config.toml
d_shared_expert = 128
router_score = "softmax"
normalize_top_k = true
num_key_value_heads = 1
head_dim = 32
vocab_size = 4709
norm_eps = 1e-05
learning_rate = 0.0051
z_loss = 0.0001
Below are experts of layer 10 (counted from 0) of a mixture-of-experts language model. Rows are named router (the router's row for the expert) and show model dimensions 0-95. Each number is 128 + 24 x the weight over its row's rms, rounded and kept within 0 to 255.
Before each expert's rows: "mostly gets" lists some tokens that are sent to it at least half of the time. This comes from a sample of Wikipedia text that the model never trained on.

# expert 6
mostly gets: " over", " ex", " after", " during", " between", " under"
router [146 127 112 116 160  94 153 114 152 119 130 142 104 104 130 119 132 105 169 125 106  85 148 129  88 119  99 126  90  90  91 152  85 102 115 147 143 183 150 151 163 148 117 117 128 146 130 111 123 168 164 136 129 123 144 137  99 167 134 140 154 115 117 131 166 113 166 150 125 134 123  94 173 115 125 106 144 133 156 120 120 136 116 120 159 107  85 173 115 138  65 130 153 108 138  95]

# expert 4
mostly gets: " He", " who", " he", " they", " has", " mon"
router [115 146  99 147 134 157 105 120 151 149 114 166 165 171 164 149 144 159 143 132 121 150 105  69 109 190 130 155 149 104 126 135 149 147 176 135 104 123  96 177 136 140 124 117 175 136 146 136 120 112 139 128 155 101 131 107 116 115 161 149 149 181 113 112 182 135 109 111  92 119 139 132 116 100 118 110 165 122 149 160 147  99 138 130 116 136 128 112 134 138 151 171 121 106 107 137]

# expert 0
mostly gets: " film", " part", " season", " life", " game", " government"
router [116 127  94 156 122 137 117 126 151 141 136 145 136 160 121 112  99  87  94 154 131 134 168 142 125 127 179 147 133 155 129  84 100 176 107 121 109  76 119 128  75  82 100 102 120 140  90  96 153  96 145 153 122 117 125 144  96 130 118 113 159 109 135 126 116 119 100 168 150 107 121 139 105 141 172 144 135 133 143 176 142 124 135  77 144 129 183 113 105 106 127 116 118 129 138 117]

# expert 15
mostly gets: " \"", " c", " C", " rec", " reg", " sc"
router [121 134 138 166 163 142 113 136 104 121 135 135 147  91 140 107 160 131 139 102 116 108 141 182 144 155 115 125  94  59 135 122 144 115 141 101 147 107  55 139 116 139 108 133 119 143 109 125 136 152  94  76 158 156 137  80 133 136 131 129 107 118 114 155 130 121 125 121 110 113 138 114 150 118 120 130 134 117 166 136 125 120  81  66 105 110 142 148  71 151 126  97 144 104 102 141]

# expert 9
mostly gets: " t", " d", " p", " sp", " O", " un"
router [133 109 117 106 113 113 113 123  89 112 122 107 167 137 146 129 148 100 127  93 128 152 138 143 133 150 112 138 120 151 154 142 138 105  60 116 115 142 156 131 128 143 121 105 112  92  71 127 139 106 126 147 151 107 134 170 168 148 152  62  88 138  92 119 120 124 119 106  68 163 160  98 111 103 118 135  94  99 103 129 155 158 140 146 109 121 114 140 138 106 138 145 167 144 159 109]

# expert 7
mostly gets: " L", " r", " Br", " R", " would", " to"
router [139 148 137 111  88  81 109 141 136  89 111  72 113 101 132 142 141 122 155 116 129  90 146 114 136 110 128 120  97 113 130 169 115 152 140 128 131 139 124 122 137 136 107 140 115 149 130 143  99 116 128 131 144 151 108 123 175 161  78  84 104 148 111 133 113 127 123 107 166  74  85 109 125 109 172 164 168 167 107 173 126 127 115 129 116 133 124  95 190 150 143 142 133 154 114 130]

# expert 10
mostly gets: " compet", " pres", " oper", " ext", " tw", " tra"
router [147 119 134 144 100  99 138 132 153 156 111 163  97  88 153 177 121  89 104 121 146 122  87 130 111 144 102 133  93 139 101 116 124 132 120 139 118  90 139  78  92 120 150 174 165 132 150 148 111 161 152 175 118  95 151 148 146 139 133 128 147 116 139 132 104 124 145 140 163 145 123 117 115 116 131  82  92 130 106  93 143 150 136 137 153 151 174 129 122 162 131 166 130  67 129 131]

# expert 8
mostly gets: " John", " William", " David", " George", " James", " Robert"
router [170 134 121 112 121 162 115 129 162 134 145 126  90 159 128 155  66 174 137 108 145 160 131 171 141 103  92 138 187 155 131  94 133 116 155 136 112 132 159 114 151 171 191 119 101 136 163 131 160 147 123 159 118 107 119 110  93 134 146 142 153 176 140 110  96 131  98 130 145 119 132 131 129 141 118 142 149 103 124 107 125 157 134 151 142 152 118 161 131  90 111 133  94 129 128 124]

# expert 11
mostly gets: " known", " used", " many", " more", " such", " released"
router [100 149 129  70 119 132 122 135 117 146 142  96 158 130  98 138 128 115 161 154 116 150 102 104 111 122 105 137 119 166 108  92 105  98 154 141 173 123 119 123 123 107 111 132 148 123  97 146 152  95  95 149 102 159 141 144 115 150 165 115 132 122 105 134 114 151 176 173 149 151 144  91 145 111 124 169 165 156 166 126 106 136 169 174 162 138 159 108 121  75 108 133 129 140 133 127]

# expert 14
mostly gets: " the", " The", "The", " their", " its", " s"
router [ 98  92 163 129 149 176 146 113 147 108 107 122 151 100 158 101 121 141 118  79  94 114 151  99 147 103  96  93 131 104 161 145 119 114  91 152 134  98 174 154 139  91 117 171 161 151 162 134 139 118 138 118 122 141 157 143 162 111 166 120 120 144 167 120 142 159 133 130 157 134  95 119 144 168 148 104 131 107 103 117 125 134 134 111 110 127  92 119 149  70 129 128 106 122 106 159]

# expert 12
mostly gets: " States", " United", " League", " World", " Cup", " York"
router [126 150 115 107 156 126 135 129  75 131 149 135 107 141 114 139 100 206  97 152 157  91 128 118 141  91 109 128 135 181 130 157 127  86 106 124 103 142 159 122 118 111 152  98 127  85 211 107 109  96  94  90 132 155 118 129 136 117 107 168 138  86 141 145 129 135 126 145 137 124 143 147  94 125  98 121 106 100 113 131 129 108 118 113 149 147 139 122 136 104 122 110 124 159 129 123]

# expert 13
mostly gets: " K", " J", "uk", " k", "K", " Mc"
router [148  99 182 143 123 105 143 127  93 130 108 115  83 158 122 110 128 117 128 143 123 123  85 118 141  87 148 142 174 131 129 172 147 102 146 116 153 144 123 105 148 148 125 131 121 105 125 143 118 135 143 126  96 154 162 107 112 116 115 133 112 126 137 122 146 101  85 124 155 124 114 200 134 101 150 137 128 126 140 110 149  61 116 151  90  99 136 148  85 168 150 169 155 143 145  99]

# expert 5
mostly gets: "==", "===", " ==", " ===", ".\"", "===="
router [111  93 112 122 119 168 152 146  70 128 130 135 127 101 112  78 110 113 107 122 110 136 103 145 151 187 174  88 124 154 124 125 135 173 152 120 111 148 108 107 143 106 120 122 108 139  89 127  99 139 110 178 174 135 144 102  85 110 110 127 147 124 117 139 114 121 167 117 115 120 151 147 135 159  79 154 130 135  98 144 117 111 151 145 134 137 104 130 125 116 114  88 126 144  78 164]

# expert 3
mostly gets: "On", " Best", " on", " version", "\",", "?"
router [150 122 166 114 149 127 112 108 118 111 179 131 101 161 119 118 102 132 113 143 152 158 139  85 157 176 135 146 108  94 125 107 145 154 127 138 115 130 135  96 106 127 158 110 105 158 135 121 121 149 131 128  84 134 101 134 131 123 128 147  83 158 131 128  87 150 145 150 118 127  85 164  73 188  84 126 119 111 113 140  75 130 120 156 136 119  96 125 156 168 131 114 140 130 155  94]

# expert 2
mostly gets: " v", " b", " V", " rem", " qu", "ph"
router [ 96 144 129 113 103 102 120 132 156 114 119 116 144 118 104 135 147  97 140 120 162 157 177 136 115 101 171 126 166 127 149 134 127 125 136 124 172 164 148 157 134 139 106 113 121 117 147 118 157 138 126  76 103 104  79 162 125  82  90 166 155 103 142 113 173 101 115  82 116 138 131 129 141 117 160 104 115 149 153  97 137 173 134 160 143 118 167 113 146 157 144  98  97 135 143 120]

# expert 1
mostly gets: " Bar", "ust", " MPC", " Car", "Personal", "ird"
router [134 168 127 159 165  92 163 116 200 148 150 128 132 136 123 129 121 141 117 187 111 138 102 151  98  89 140 121 109 125 117 109 161 154 141 124  99 102 112 143 148 140 167 151 119 111 112 132 121 112 137 106 123  99 113 103 132 110 110 150 107 104 134 135 133 125 131 131  94 167 150 125 169 154 128 139 105 157 117 111  94 118 117 109  75 120 143 126 146  99 152 120  97 177 171 173]